{
  "n_layer": 12,
  "d_model": 320,
  "n_experts": 24,
  "experts_per_token": 3,
  "d_expert": 240,
  "d_shared_expert": 0,
  "activation": "squared_relu",
  "moe_layers": [1, 2, 3, 4, 5, 6, 7, 8, 9, 10, 11],
  "router_score": "softmax",
  "normalize_top_k": true,
  "routed_scale": 1.73,
  "balance_loss": 0.00215,
  "balance_bias": false,
  "router_bias": true,
  "init_std_router": 0.0211,
  "lr_router": 0.000362,
  "vocab_size": 16384,
  "norm": "layernorm",
  "norm_eps": 1e-06,
  "tie_embeddings": true,
  "optimizer": "soap_variant",
  "lr": 0.00259,
  "beta1": 0.95,
  "beta2": 0.95,
  "grad_clip": 1.0,
  "batch_tokens": [131072, 262144, 524288],
  "seq_len": 256,
  "train_tokens": 606100000,
  "steps": 3256,
  "dataset": "wikipedia_en"
}
Below are experts of layer 7 (counted from 0) of a mixture-of-experts language model. Rows are named router (the router's row for the expert), up (a neuron's input weights, with its number), down (a neuron's output weights, with its number) and show model dimensions 0-79. Each number is 500 + 25 x the weight over its row's rms, rounded and kept within 0 to 999. Numbers have three digits each.
Before each expert's rows: "raises" lists some tokens whose logits its average output raises strongly, later layers aside; "gets" lists some tokens that make up at least twice as much of what it gets as of all text. This comes from a sample of Wikipedia text that the model never trained on. Tokens count by the router's weight.

# expert 23
raises: "- ", "The ", "Other ", "In ", "With ", "There "
gets: "\n", ". ", "\n\n", ".", "201", "200"
router:481509507473487485563507500503491497494477488562516470518531462483458466534513513461458489520465486455527497508530493484500523519533472477494479508480516506445465520512505467502525517480519541539485481448520509502523508494497465469504504481
up0:505489456486535501540473520491538530490511548501544465488502528503504478481501505518462473483483500521483466502490501452478515489493492472519492479564470512512512536537541490535479483498583522473527492502490473448524530493540539492523487484
down0:477502522507513481526462461504514528552530491503437555485579452527530510516506507474504514486503526490520499479504482521524457516485493505452466484506514495487490461551521491519514523469533503486484511528486484512526498544509478473472526492
up1:485488496480529516502482494485480523485474478513473517511512490493465474492488476506481526532522550462514480477495526512477458543440503511476502478538473519523489520524508509495456469496492515477505523481502490496477455524492484527485498489
down1:471467495440447507490452458453499497516499501512527433513470484538481531482548484492512470514520510489496441526492526523471457504494455468551491463489507463484511507505501501503494502506461516484508504504505548498480503478485552507495523467
up2:494473507469479463481523491499530469539497530487511501464489508500462499489548492510515469500455502497541507537497501500512516479502476512512490474431510524530510492548497491494477475502514484504494534481457473473472484511494493465546508475
down2:485521522548513508455537530485476468494482480505520500487523504489503539487497497524510473530514500516468487491553492501481506464520461510508555484574497501476476495499488523488462485484526505521497508538472488496519484548547503508467485521
up3:458539501526534525487493484539511483496451496512521518516519481454467515510491491470507484517513444471531499501536512527479495543524482506519481511507505480527530473541520528534506488491443489498478517521469499481464493417497466496490439498
down3:478498481486508511522477477557535493470501508492516496446532451481527486520499532502506500484476508486496467512522531502513491518490498510435515502507500561478471486492503547532488526503488532514532469501483477494505504483454526523478502549
up4:490509500514530466507527507475509462490502530534461474499531497483503466506495460495477513521503528477453506524485466450496512472498538492515557485476453509522499488526469487520511483518501504486540507527516490503495508486489465509501492460
down4:505513487521546523514499482487483442513487510478476498493565528529529466518529551540507478483496512553501489528502465514500475469467501472500476490485502483513486500466493467512502483521511494469519470487482488471478546515469449513494534505
up5:496545458511519477502498489528509500486511476515479510498475532495489483502502470472477479511512518479521503437475552532500523484527495484482510497509483508498469456478516474535490480528492488496480489496504511490483497529492499512502497492
down5:524504506516506507473524531481528511483479477534455507513517491514520501456477504522504507505502450467517504509508499489469508576521497511550499481499499519481474495504472457505500516479466551456506502493474496506510491501492513497526512482
up6:499517552478506478515491507442507538487530509529518519495477450474493496520510544506455466482518470540520483481437474519477506493521456471447470476453480495516469471453518485497525503510492465525487506498472505493530496572510483507489493490
down6:542520523471518519463492514523545514534493530446451493462500510510473549473468537495487544485516550446471548505525491523506526531501494494501518572502496535493542499501518470530516466547530490466507496516514520509504531532513516471484530496
up7:515510503483551516493538524467504492497491548536527502485515516494521474486521538491511521492499442468496521508550521491489503510546490478478501505497516462509518466494512526513515504521522492488496437475550500501511496448497480560508490529
down7:523466488493512525521497525548501488492494530532495500535502517484453506517521510519503493532509458491535477484451483516512530490509483529500515492520494515556503495488477512528494523496447492452503484506510525542509508533515539482496504538
up8:525502476509545496485475511439486460491527504496504490514516424472501473487520532519491493517471506506511496536495480510465454516480500483494482527471541496505491467519506457458492493493510501525488497539509522454508534472483522519520467526
down8:524480476465503469521523488469431479471486517469512487514477529523491487501516522491516549540516507522532516543488514495470494518536501479511485472527498480504514498490489483501515494501515529456492510517528508486512541485528485512498523478
up9:500523486482502536529516538513479496517507531477521540502493500493524516491457523489541543539510489526491534541468500429488479497529520526481481519473519482500444518528534527496507518544501515511534493528520483475489493522498500488499494497
down9:469526553515446497521519499538470462492494528492531466540521475485491486506455513501501528466517514496530450472491496485478457496487438457494499526478557475483524506505520455538508498473457519514493486508475476485488459530504490465526512495
up10:493533527517463545459477499521506491547503509501482512502491485511515513470481537528500523499486513481547517502466486514493529515510547506532473540479483521490508532507490480521491483494515534514460471490479481480519512497501517500558466536
down10:488557472523469489459479490504517535472510521491500520482524500506546509531498489499510539512523509483517469469499499469511482473484469484458498480510434487517492524531488537528487525507523487545500514455500463483485486469472483509530477530
up11:507562502523492528472525490488492531436501454504500510511548501480504506485489535510467523501529501536494552588511463480505486528516521537504496473478493506535478497535509501473480539505530497468499504515464489484523486479559529521522512502
down11:536523491502483478437472529466469506512520533507511506535518490475508527458503491504503497481485534514511501491526490497496469484484505478458491516461505466503568451524505437464521499486470466457520486515510518513488461453486545471482473495
up12:474462539429509424530524501496522478476472521523493522505496548478478513502544498460500497502522506498526471493489512493472492514489480519506543509527527496499517505496534476531457508535561508513493506483489509512486463495468494439522512477
down12:506530459530503504443480478531517471472497476487489481512475501477484441534509504489539485488535492482516486520508496550518484496488499496493522495469452453456475501466535510440504491529489539503526503486501485495508532532483527477517474547
up13:553503465441456540546521487519449505476480529542529494439493507468515487490509521476507511464523478486523485484548514508528544469548517467485465488502500510537514544504521476501472520486514510484525453504533477526493506481512477515504495520
down13:505521462497521494492505509474514544534519494510497514493513503500493489510509488532486522524513500509516502473503515475451517470526537478496535550505466534533460446512481510485478501489528456488534507500507485477517481489479489510493524519
up14:491531455541500521554501490485479466518504518479483457528500509481465455466533512512484527535518480473528501449508504466493511500477542504478479531499486473491503503473548489500504494503521454486466476487527502546491496516487472499501488460
down14:502509502517498498491497522508515497509571507526549507554508484487509486527495513495446482529508499503473518503565508532524467474499479477525495513532524464516477486530502469533468502515511531449521510490518497498511503502422512532459501490
up15:495502514535500473552509488455480514485495502508502509510507473516467457464485474511489520513474534496506533465485497484515481500499498491490492478456506474521533493514511470526537491519549500516492536536524512492488538497521515503516517484
down15:539472476472529501531479536522479497479512464492481567528476485497495457498508478510513490450500492485500527524471506525482476478500483520527461477460526501516531498491520531522512497495512524500488510504531490494498496534501492527522489485
up16:485474501482503512524476526477471468487527505489534526502534540513500459480513512483526484497482493492531514486489493467534502556494504524545513490534502554517499465519499504495508482515517482468482512519497446534493458472518508513510498481
down16:480491492483524514448511510479538454498455465533480503510504563478542493461479467498484454485452504505513523468537485502508524488509521542496479549504452487475546509496479437538497486521501516474537490471505521533528466533529520540552526486
up17:503487484498504489539538496495488531519503474495498514499530516500506489502474498476561467510502482545515512543476530554491475530479491498468462476515491521515507477490500497519525464501570471473486442498510477519511496476449449484500495456
down17:514524464525505521495489517540475498534511482524472506466521460491494547538501481506522436501469512505502463490484473504479526498478492505490474511479501519512568474514528532535473524515475541491491474452490501501495509475524468470500518517
up18:467498498492484532502501518505534485453485522489460479506561487490470508488478487444472481516529468506519485482533506504531474504505481526486538494484489503469442516494499486502479486456514519445541542495530501505469515456527493560516526548
down18:504510505497543496524470461494466485520526510535507482504503489473549550498484526470528498447480498490510545528480510506479462517522529492472511467483534473481522517507503480506490495497522534476525516511507496521525495463503505500477490511

# expert 11
raises: "\n\n", "\n", ", ", ". ", "; ", "-"
gets: ".", "0", "'", ")", "9", "1"
router:496485493486479448515458500447480538559500483503523508547473535446523482554533461499490512511514509491503465549520474495458541506482500528513501502499491481499523551483499512497506554497496555508501476503493467514460468523502486490516506483
up0:511446527511516511475544505463469512477473462511476519510508502503524538458507520488505516497473499501473505512474497447559481546466499489493491530481494482514487526489512503503515559481493522514488542452485527488494450496503497472545503529
down0:451504505504459508486539480480475471472486518519477485539470511512507487576507534481454520463525495489493492542482486511529489502476510486478519491514496483500477476537504482505516536493514508517483515555527476534542490482491499518510492496
up1:471534465471533548531506514513509462525518477501488486500508535488489480508503525483505516525492474496505482500521477460504462557503531555511495500471459457520515475484511473447525536537452540474511478483526485528512543491535498474480501524
down1:526479474546509498505570581520505466477535470537486517512504552514472460522506474494514500520442512466481485475517481514509473441525496514480478488490493504503494551499456452520539505459508514468490517524567501504467481529532477497486502519
up2:509529511438501497482464485447503496542500527529480522523465541505516501539499521487474473474521490533485501504492520501543503511486513520490498516484485499517503495467517522501508482493520460575529477487518494524488493561512503491483518480
down2:498513481468460520522551515510539474501441529524474495528487531497501484489488506509490498488496524467509528506479550499537509495519465498545516518506524450576532512482466468566503535489527445468531484514531507502536509535544478479533517469
up3:517493473506505498526481499505529539493502539546499501503476481497480583542504473539464497490512496474459488545528484515475496504501519486506537525498561447531531510524499520551514513521523516514587534513508467478496517466493483519519506492
down3:460472537470544515526488513505449482439484531518531495473522446494507470491512523462478488516468502494533505489508501510496471482500489495497513501464496497528473504545501514501480482535492463532508507522491531456516492497503501533512510474
up4:457499519479493478509505515464533527555491522472525490501507478534519501516500492462527506494514502578529485503496516506491478516524471489495477512465513543503489493520498480508548486515487535517544461490489511514523534532525515463507500530
down4:468499489508485485510511528498500507513515491516569510495534463512488508480530535509517469479515514498517509510515481530486493511527497508499496496565539483501514497494558499452521486517467530508502548496527478479464477502512466487484480491
up5:543516496523499506516496503483531478481514514502487503510502489515472487570519476507479521524545460474525464521533486482500487490490507564475496539516518458494502491500534468528494502492544483496509471507516478508486513526478476499508502500
down5:456507488506489512474496496470484516519447538506492517505490531525510501452504485515523481473498498512496520500468441526487477508494486464441439522536516479543514457518454531539524442466568502474539512504485497495547509481509516507462568533
up6:528499525551517472492477517497479554531523502512504478501475484517447486540496533527499556527503519514539500499558506528527528505456518501497509503471546495506516511521540513521523458480512486524520504466476526464521487487497481522515495527
down6:472489471522502460500503526487530524514460472517468544507480501470491471504465492490505508535484441542507491502478493501496446495543479553496522509547496511500502471493538468492497521532497546525522504515499487468527485519480529543493496481
up7:493532517529503516499544488527496530471476527503509534518504536494489496491528518498515526490520458514517469509498552476491551504537483473481498505505442525496483517447502476524524510473490517518548501430523497472471484473475524516535469512
down7:543473521470514450497525512522532481532469500499480493528501507468476443488506462509499494483537529525468517484503498449489493523517529530460487493513452468502486525530499488478501493507470538520519493518491501484485463487565462521566525503
up8:516545475472491513488515496524452504529509507516481519556526490492562464486546534508519533510419476462507489485524468514492514521509516509513492481499488512456523524467527499529514486536521475521495483496496473457516486478487510492509459491
down8:470476467524536472513502524503511536502506490483539517502516476526489492526480526517510506451487486527481521495537517530516459464553482549480563514521499499497524523468496481525519466521508492516514512534480516498484466555495458511488474526
up9:495480520480501490509492483486483470533493503466456521484479496518488505450509486499473530497493478435488494465496500527476522465527469537497575520465498497476469502476494513474455513488485523486501485533572495470490503530525496500492501498
down9:557468467503482525470516458493477544493488519502529481521496483467522539484533510518486510483546518510516498513492476466475481519563534445461538528551472475531485484495470487549493472500513516499487483511463518506517438481471544508509516494
up10:517512487505520478479476485521527484528533522479516492518519504474501470512494487499507506486576492482512456497495502503503498541547509506495520479465472489435491484544513495490507529514490548505486417511504526492497490494530505484533511491
down10:528468487502483498564515507529549491550516527510502496506503484537476507494513458537492532486484515509505541529494487479524504524523499490532464524501503442452524458479542466501502507500486474536492512484484483501497527536462507491475496508
up11:529509517513499493532462494476511538491489510539468503566471521480511451511449447499477466461507507507515454500516492475493528505530506522492504511471447509470518478536497511523528513502511495485486525503528502507473504469505512517525499509
down11:480474513520500527461504464510489473521461501458471537536524556470541507467481475489514500515535507513483485508506524521491491488496506507536519505478486485511500487452451542517498465487493520517496504530503484487500512493475519474522502479
up12:525496491519497500466441476522444482457485506500502512482495477436505520520551454470468542520488486510508483503533500518466522469452528486491509521495456510452513482519458466511525500502503468521502489458505533479473519459566489507445501482
down12:501538488505508507523534481499463524524506484513489453485541445531506527533489520495473506460519475514500530497495451482477474497500468528510509442488540544506480507491547490441498524519515484521506480454507501524483488485488485491505495516
up13:515544537471530514496492514497515486470490520512491481482477480514509468490518474464490501505470503507520491547474469515487494539514472508474500472530478506499503508524486528511543469519505488510474458485502488505492480503495457524539482498
down13:497517520486486467484517489523497516522488528597507499532521508546516495506521521500494516518505485513460472507515513495494541533471499523478520516490472551485528501476503524506510501503504502490549512515534531482498521477496458510491521505
up14:464503506501501507492509537503490487496519507503468541538504471470496522513491523502488451507530521508458532483546500439539457500497508470478471466497475495500530497513498484499520502508504543495514477487467519524509510486492510454518511531
down14:520549512493536499464472476514489549471506498506541527480490515464507509508466484514519550467466511504510489498459477538453493527507514491493512501514445499470495545526470481491527517497510516467507479487487432504509497488507500524502462488
up15:509526541505493496471440442509486516493515496514505494517502522445545451467488519506486446530523480486485467521558469516513520532506517477513503482497504507520481487500497528492490479516516472477498494517453510507492511489538496505493501517
down15:532517495480502508466476501479505487482495496508508476470506512467471482492502505523457502560500540504474474531486483530505477478528484503572515470515542486477510473502493528456482488485529520498531459476508515527526506460475470544508513496
up16:485448498465533462506504517450489529515507523486505475509513511482523511515471489518485492501578466475476523473553496463477524473500529515509498527507504511515548540491468521541503522500513479500501486499471521481502500458538515541485474522
down16:474460510499444463539476474498495516477543459530511472517497457499500472477520521521496495455474474502500518556462518449514509550522525504506461544507476537495521523457527517517527519485530505501499472493468501482551462509461514476496506493
up17:515492498480487468473540489555440523511504489461480501497513488519501551439512496540471515474448522485515488524500477474475478492495507481520475517497489487497514496467488537506472480530481504533508534513486558516499500509498526485523515507
down17:495522483506501491513480507472489499527499473469455465473496486548507491487507494515499501493502514441512491473472491514580498520492491511517507503478514461527528513551535494511493519525534494563518479573492502514503519537518493499533540463
up18:527515485502500488471502520533505538489500573494510500490472492488492522524526492496482496532495511490497503533449507453527546484507511495515486521465474534515502486521511526493514539497529503462528516531492504496497465475497507525463517499
down18:511481543472523506499515464506486498491508497487499548519530501524494487491468492549482493451479532597489481521476503556481533499524477492533456530475503525468481496497508493472449514505524487512478500483491470486518533522515513525502473500

# expert 13
raises: ".", ", ", "; ", "-", ". ", "==="
gets: ",", "°", "1", "0", "2", "′"
router:457537455502470513478518469482513540483484512487504532498496492514523501501510512537505526509499467496553501555482504487469526517512489481492521474485467533521548492514517510475470537447475522488524531507503481519451496514444489451475481517
up0:503553488496560542512478497515515545470474468435523504522466501507478518482512535477526530527519514500520526535497514527516495524486511497505555506484550514517547524520503488499502535485500501525455508501526497509536514511502521503472484505
down0:529498519510494546495476513511489491481448515448516515474520498524546501513530464469513529497526478494456519476513467496520568501524481510505464461424549485463531477527513529505516528470525515506507514471441489492474506505507510519504529509
up1:501480453482481494502484543489522494498530509458501480556494506530503467459501493512530514439491534474529495531495472495501535493533510516536513498507479533489504503483481541527533522488495511498490442477551499450488536515498567516544467528
down1:477519496519534516513474528486519488493552472459525491511461461489496482495527483439501499488522478456532508469492466439495500478445478465538531486550476496457492510524528495512490492503486491560487510488528471469514494477514491509469563485
up2:527456510529508504540496518495512489530500522552441533502462517534518529502505518474525482479474494509489481497519536537453514473535490499497500533508502511501534500514514460500529495489511502521492575527509501462481487473464479491508496495
down2:502505521535560480502520477450497488485494519526527480481540532488476509488504538479500496469480482503526517526491499504497453515510519473491477469490474518455528509465478496500506452535529464474460573502514427491489463515506465512504509474
up3:502535530494468544477492567517517509489512506498531522485551502534486544535491476495500507551469480469516488557503468470480507482516507468483495507464471493486485482478517485523522569492508546539514499528510483462506474487506486509530527497
down3:525532550507462496517492439443510489506527516495513540485483443527521513476498476486517526482499490465493509470525504488492532484507478520483490495490407497454494532484471479507520495539507472492443473482539475507523485543509489515501546531
up4:512481522462513518526500490513505483523539527491471497497502472510471526522525499504491532475506451481565526548458467464536488497446518464500459438457529499490514548489466507510514502497538536519523494482532519533490528506455493473495477515
down4:495472558533509550443456537506500444506510540473521481482466540486513472496502513524491484527510514480476524480508565499483503469534506507496537505477503493502512505491526465500531488521466492466498460533470478491506538484478516480495531518
up5:495504480485506498487486479485504448516472471538459521497482493460487515536475505496495508516516465532529498524505452556480496476462490512492469492484488498475547491481522497491463534500507486530475477506466480500468498541467466557548515481
down5:528498539481492474510496540504485487531532480470472494443464523481524521496520452503492488473537486481517469513496510522522529503511507512521501496537509516481495477496450481486506533528530504515472509473485484503473486504545487562492459498
up6:469485471452506509474495486504484498504461488487492516461514513482516504490491540493460556548482500488529470509473496481476508462518496499488470501470511495514576488496528522474518506475500545538495524447529491539482520477505504461483474500
down6:521502453476476494450486514489517492495429529485483486464499543468502490533490448532492564508500534486508463536506529486498498506539525493502540493487497506515478483508496484509523510521455493503522467507526513476502510472502530512489535469
up7:491479521525478530496491496479503517499468526525476536529500525487470454527485488462502499488515482485518516484585525495541492518506478513500503500463530501465481507520531536497521497451521506489528477488525514465549488505482498534528511504
down7:508528472497423529532549498474478498509461499452480515480494524498520490480484495514443474470503477527471547486527463477477515518509555498490477494527492511528468489514498557472485494518522501473510489511520454488486523447504517523538481542
up8:515493490518510475544526481469483504498498542494499491488534505471521467473488484484516500484538537509477505489484452497532536517528547462531558515524524483550481514493517519477527495486520513461505539466516509488506517500519537523464485514
down8:469476453524515485497502495502476465508505492529481432498496497507523492484488550503534504543496481506542528482472503499494477485526500489510510490495534528466496453488485456510486493528509478545470515491525505499507492530538510532471497537
up9:491491496511489531512510463489494489491518481524526528441510527515483481484508539510559515513488499469502493505497496552544485513470520545513495544539544473498523487511499544524443513446533475502510506474536510511512509498462448475524486473
down9:481500484539513509489477471495453452543498509500506484468490502505557477483478515525492501516541480472513460515522531546506493510500496524516530494490532474496485459478467498500521534492502474511515510523471504519478501500523463507515508536
up10:493485499496459477504485504526478529492494493449488552499484483519502530481524546530463460470471511518510446465484512515506501466525469478515501478491490453522509538501497508480485501510475536520523535490515492489498528501467473491510522473
down10:464476508488514480521507519486530501544499468527494502484516516475494478469502505478456490512508504472483478489495522490457464488457500500473473488521508486510522509501513498495474561465526501515514508514516495513520477495499462532500530537
up11:494477464506522498520483463510488505483496523473481499491544507457466515479484472494501512531484495501512516496487480502517535521492515517530563480546508494485512513523529475529512531460488511496538517504475516466498490493491498493452537507
down11:464485488495507455489529488536503516513546441527540467484463523522512521553494504435482493462486468531515484510481486452507499510515520463518495488510570513482446513524523513486506536510481488501473503527496500514509494459489477536542492539
up12:477517498495484546484521510510515478489535478539517473507486497504554495505505507484480506526529517505527525498468523480474566493509502547514459503492484470537477519498495527499466497486487468537540505500498488524504494520533495478483525511
down12:502512522520519480544516481481523505510502512537432537510527483477509506511452494516499511480454521527504568447455506494468463484496481433470519466486504548486486463524456485482465521538462475494508497493531461487489561496527491515477487490
up13:452490472509505480521541528463525535484539528469526500501528437492519523490501522531525510471484485452535519511537538475519521506481497450492487516522516518504526491535493531464451492519531488523544544495581472479491464468500504494483524503
down13:501510535514488498509499500479509476488535508490524487529543457496507490484531501504491542536452535475471550460548504554504490507524502500498502475522507552525557493478475487500530491485512470509510497534484485517523484525517482526492517452
up14:503538483481447521461468477483511494521429501490517449474500470488544490530486489516473491499478510455478493494487493463487459469492486504535528514481488467493507499511502540479527522509470486525510492464508514440471480508499512492516493491
down14:493433470548529501513478533493490487460521529508509516492478490470508512504545512482510515447481540505491482537513540489510547485469534515506502491508526490497507506473512503499476557521527493464502488550479490499477506512535470530536490481
up15:523513470521508478473478496490499540531513531484494545529521511477492500475493567494472543534478529473490504532512527483450515496523536500496495467548533507514496513472517486469572456472491478495519512485497484522472502471459491540525528492
down15:522504517482556459455506491513456510517547494498482540524526518494483521488502484543502532523474485545513475532557488512482492496494521487503507542492485490490487478443484493518478490488511507496516502448465493507530487433481461510511501436
up16:522531526484535490506524500482499534470499512500494484522514527508487510501486464480521536488510499528522491505486464506492510510463488438535501435483472484479520525503530479479550484506521490444522510433505446516474519494487481495495540514
down16:461522510504490451526493475500510485489549523503514474544475489532470500460542500531555510492495541516488507521468494514535499496498462508489501487478500510535503464462480497520469544484483463496507512483470507501464499480511480501486514478
up17:552510484494502515468535502488519484465470490471487517503490496506499504483524447510497480510533514457513496520486511499502465507490485531491478483522496520479502541504492482457533524455516496485474518514495484519481506500479531523502529482
down17:542483524478507443490493487510516493541509518522497504493504489510515499490504487511536524472483506516475527502500511504477472512482495564504494483561514525482533532492492489519475497485477531481494478556480485518496495505506530500525540496
up18:508470449502521559476520509504486503511513491492487476524495510491496443502484519553521510476507505519549509519466467487498504511477525513532486489513522463527520521486492515505459518505533484487537504501506467526483533509489481484500480505
down18:485513507484473516520507518488481496481528486492460456493509514497483525509520541492533527429464526530487503460476500486500499467519549545482488501496505464511492513504492491492522453552491456488503480481494461503533527574498518491508512470

# expert 4
raises: ", ", ".", ". ", "-", "\n", "; "
gets: "s", "2", "1", "es", "e", "y"
router:521462463503512501509514536501477498499567454537536497528517528461509517536527508467467483485483466524507509549520516530486463468501504546485495505488450496453482516461518477476490540517515502488464471495504501479488461483511491444492527493
up0:496510500493533462488509459513494491496533489500492508502497548519473510499546477447494514496491523503553516501471545533491513535545496500498473496478506508503470510515483501474513486565501458523498499515522456493512497503498477532506501489
down0:493482496488491549505494489482495506500520492531489547505521501519483502496500485481507497501499526469472509544518524454531496515508445483513503535498493492502454537501527502518496465526543472494503529510457547507516510502484513511464445502
up1:540508495508477514519524557529517517510458535507491502474541538478521485528474505495500502507520534469515458520498510567521528523522524504502502506521495530445496536556537486540530473475514479478476468508555512502476510509522484494509499504
down1:508481519454490529522503487507519504498428503458484484543480505509492488524541507506509524488453525487518523516509470491495531485502506534517492474506473483518534527525517506473524489535498479441475458491551509507505538486521493500483498482
up2:536511486474507545493458551497520470495493501523492531468442488516462527503529488528493520552504476525529466531500528547532464471537532520474522502516475457448498514484541475514532524462457524528506468520492518509551489461491521471524523506
down2:526512520475479527505530501546513525504501462530548457530506492482502506520448486497451524525504504499500534514531487498499531524513468475483459508483507484531520497466523482493504484497490515487515473483483465506504504497500471513578462484
up3:505458506511486517513525528503483531542489527506511570485512488490497471481498465486527460506508464506484473505501511524530477522493505491484503503459462519475522528491504509458538491495524503537468473530528528469499515462475489472528540490
down3:478451471506538510483484502496500518512523468471477476508539435502551519477482523468527533496523539477480514454510507502528513506460473473521491481478454493528462504502459529473505510490512496504483509468499470527483517523425498501471532477
up4:496511492525504523478509494517465505519507485484474481510506470463492510506537522503491459482519507511489491498535468518475500502497481506506490488508504453473534480473479508517503506510530504538502505476524509499488541527499479442468502506
down4:552483538503504520536509499496555511494549502487530486509510475498538477511482508495479459471454516519523468495542532495563477485513475514524485502526524486582506532498475500527535515510532494479548514458504471514466521516465527469506543502
up5:465507513494509511497469462526496457475509484486498522483510497513512517526493463484488528503544503465482502530473471501439518494527525533465524505510470493536481473454519495496508507442485501549512516472504516507521469490550476446509506488
down5:499548534527519523545509482507471505488507520482488535500465512460519483504441504493477498507529516439498519492438518478501520494499486487494499493482485525517481521514456546482482527481506480479495500463499500488530473516481459453462501524
up6:506486488484495502481505525513525547546488455509515475562522486528508518515495464525506497504506552484497493473543499536516505499492508524556484501514497513482486480529496476497541489498495463485505487572494533487518485526530486502491563485
down6:517475504467453479492508548533482520520513492512493496496477512515501490494510539515521470504532485480513433491494537533481504489448472517539529505580505451533506539471537527517503471484466547519506465516485479503463498555481476479521505504
up7:511442475505477475495535510492509527493534489524582497493505494498527534463512448507504495501476478501504521500514512493498530499481518521490508493483491511515467504527523500474491517507525449475475512505476488513584524516490526468514536490
down7:503492509432525536516502511461454476473535510521538502497487490480560470473495466534516461473544519454491521517503477513543524507508483515468510495522477522516545486485495489520514508491496503511487485523498537498492508560487506506554514469
up8:482462500493472529510503475456525497515494508505507486522502475470509489480493498494476554497511511498466501478482481500507507499473550486509482556461458477516522497517478496526472481515506467496502534476516484497459456465506491517483480507
down8:521476501513472531481466474492494516548490563450470481484471510518524513478473527519492463495527531553508506485446457503522476507501497497489473491493485508484452475492479522504470504517487516502519493521489495477495497498476490480510477482
up9:459507512541507524530552507484502503459537456465500514507459460467461517499497445494487503506457498467528496517518497524490458491529499546492480552472488490525455495459497505486509470430535530511480514530494542497511512455509472445493496510
down9:551510515498493503501516500503490505534476518498528456472553519559489459532529473495501538507479489519529462501520492473477535489511489528523522452500508558485459510464517486494472449510451480476491464450538499487485508507497474509493489519
up10:512486485515510495484484519505477461492481521515533424499487513462514484506458494500434453514524518509512492531500539502484498513537482529479513511528556470502521499469523492477481508501463491494472469491525482511498480488467475468523499510
down10:509528501473472467473487450459503471504515524493493431490503487529478513490532506524466469532516489526469557456529463489521501533523501531487489510504536527535471492442529510486547508509470509499434484546505507513498487499466524459472476491
up11:499518519498486507556506494475482473508522488510495524529541509499510478493518446476535516487569460527443531501509532538484492481517575527470522515508490467535480479526498466502520505506497537485519477474494485467481484472523486491498494466
down11:506486507464479505499514512467472526496526502518463487537504509469485537466512488531533463505476503508532523522477514450473488519509494524505489453496498472505474501530539498473548523450485487540495482497553505471515510513481528484511512512
up12:506528450491474494535504548492526517509467507520524514492519496458522541499497531476517483490498499516511500521550519479470488499469483511502530464530530503489490487495472507518523507498520563531509501547512525509467490472511458524478495521
down12:530474521482440488532479455510536530513509500531515488472537515499512468503520510472483491493495469461485531505465502479508539495492449487522494484465480481452516515508541489482492503526546532489499498508497489462523457492523491510504508523
up13:488524482439510507507501518477488529531500478497513495526521538460476472485507492480527473494477526445487510538522501512462472469508497501489482552499525474492500481538553445518516505516508482475511504531532494505482541476508515508540495488
down13:531523532549489514530510478500477511516444478469474507503490498495536459490498459501466552457493513483497466469503464523482535518513452497515466515540483505494540487533467483493499502526502488480508543478508507502483501477454478539534492458
up14:510536463534468519526473512522492540474477530542522479471480458485527509495520509453480513515521497463517508547500544530452478485497495541499510526510481482512495534510460552500493520505549475507542479518548502526505471456487470504489494503
down14:479479489467492462538516427473521504491444483534514490501499507477509467482479487496511485511510466525443512496453514535492531480490514478507497490460546495520481509478511509485513500474515518503520498547472507519475493525507504510514510493
up15:518477521557513541550531555491541480541495467482521495496504525495491471467458511536490526504545524505476511494506522473468497503451493517466474492513479478503500500492513481498477501493516523518506505493490541455508480547461517462494519485
down15:473480526518487541493502513490507510536509541478514488488537473439538477545513502509540542500468543518497554524529499507527532480509539481508458490481485489480469502513463480497511519485538500513473487461547500515549555500485485541447488514
up16:491502444530578504526482442508487515494509534499478500503504444455512506505448503500487505474483556534480533534528491522513489522503471466480515518464492542513469481499496475517528452522518525501514524507494500497556520543468542465492515498
down16:510500470497516490504490504453499527475544487505511466531468503493492518491488551505494486514502499500468494467498488478517537447525476473525491480500522508510493504477515543475521498525537446510509486520477543538546563493510484479490523485
up17:490489536539485465485482520516517497522423511501497504495474485504510506538517479513489512530481547495449509515495417488519514495499467536537489557479502497505497557497521475438451465479530462487473460497520466498471489507479558506530480508
down17:531504461507524490521520488533518489516421522536476500527504489513520501477529485478510487497496530504463465500492512473527488538513492523483501507503517480509485457535540506474471518495537515458541513471465535511515521555542493485482489504
up18:537497471503519536468513526485513519486509480484501504526512492460453482567494495493493486522492479497502476511489525517472524500512470507496515506519482513468530530513503513497500494514491461496501527483505543470506497539513489452474530526
down18:475472511482537490506464480527512497505472512506460486485501528558561508499498486480494434491491552513524512508509447528476502462542492467465503525485508524503540460504503462492516531522507491472489515505513493460489493506520466499500497551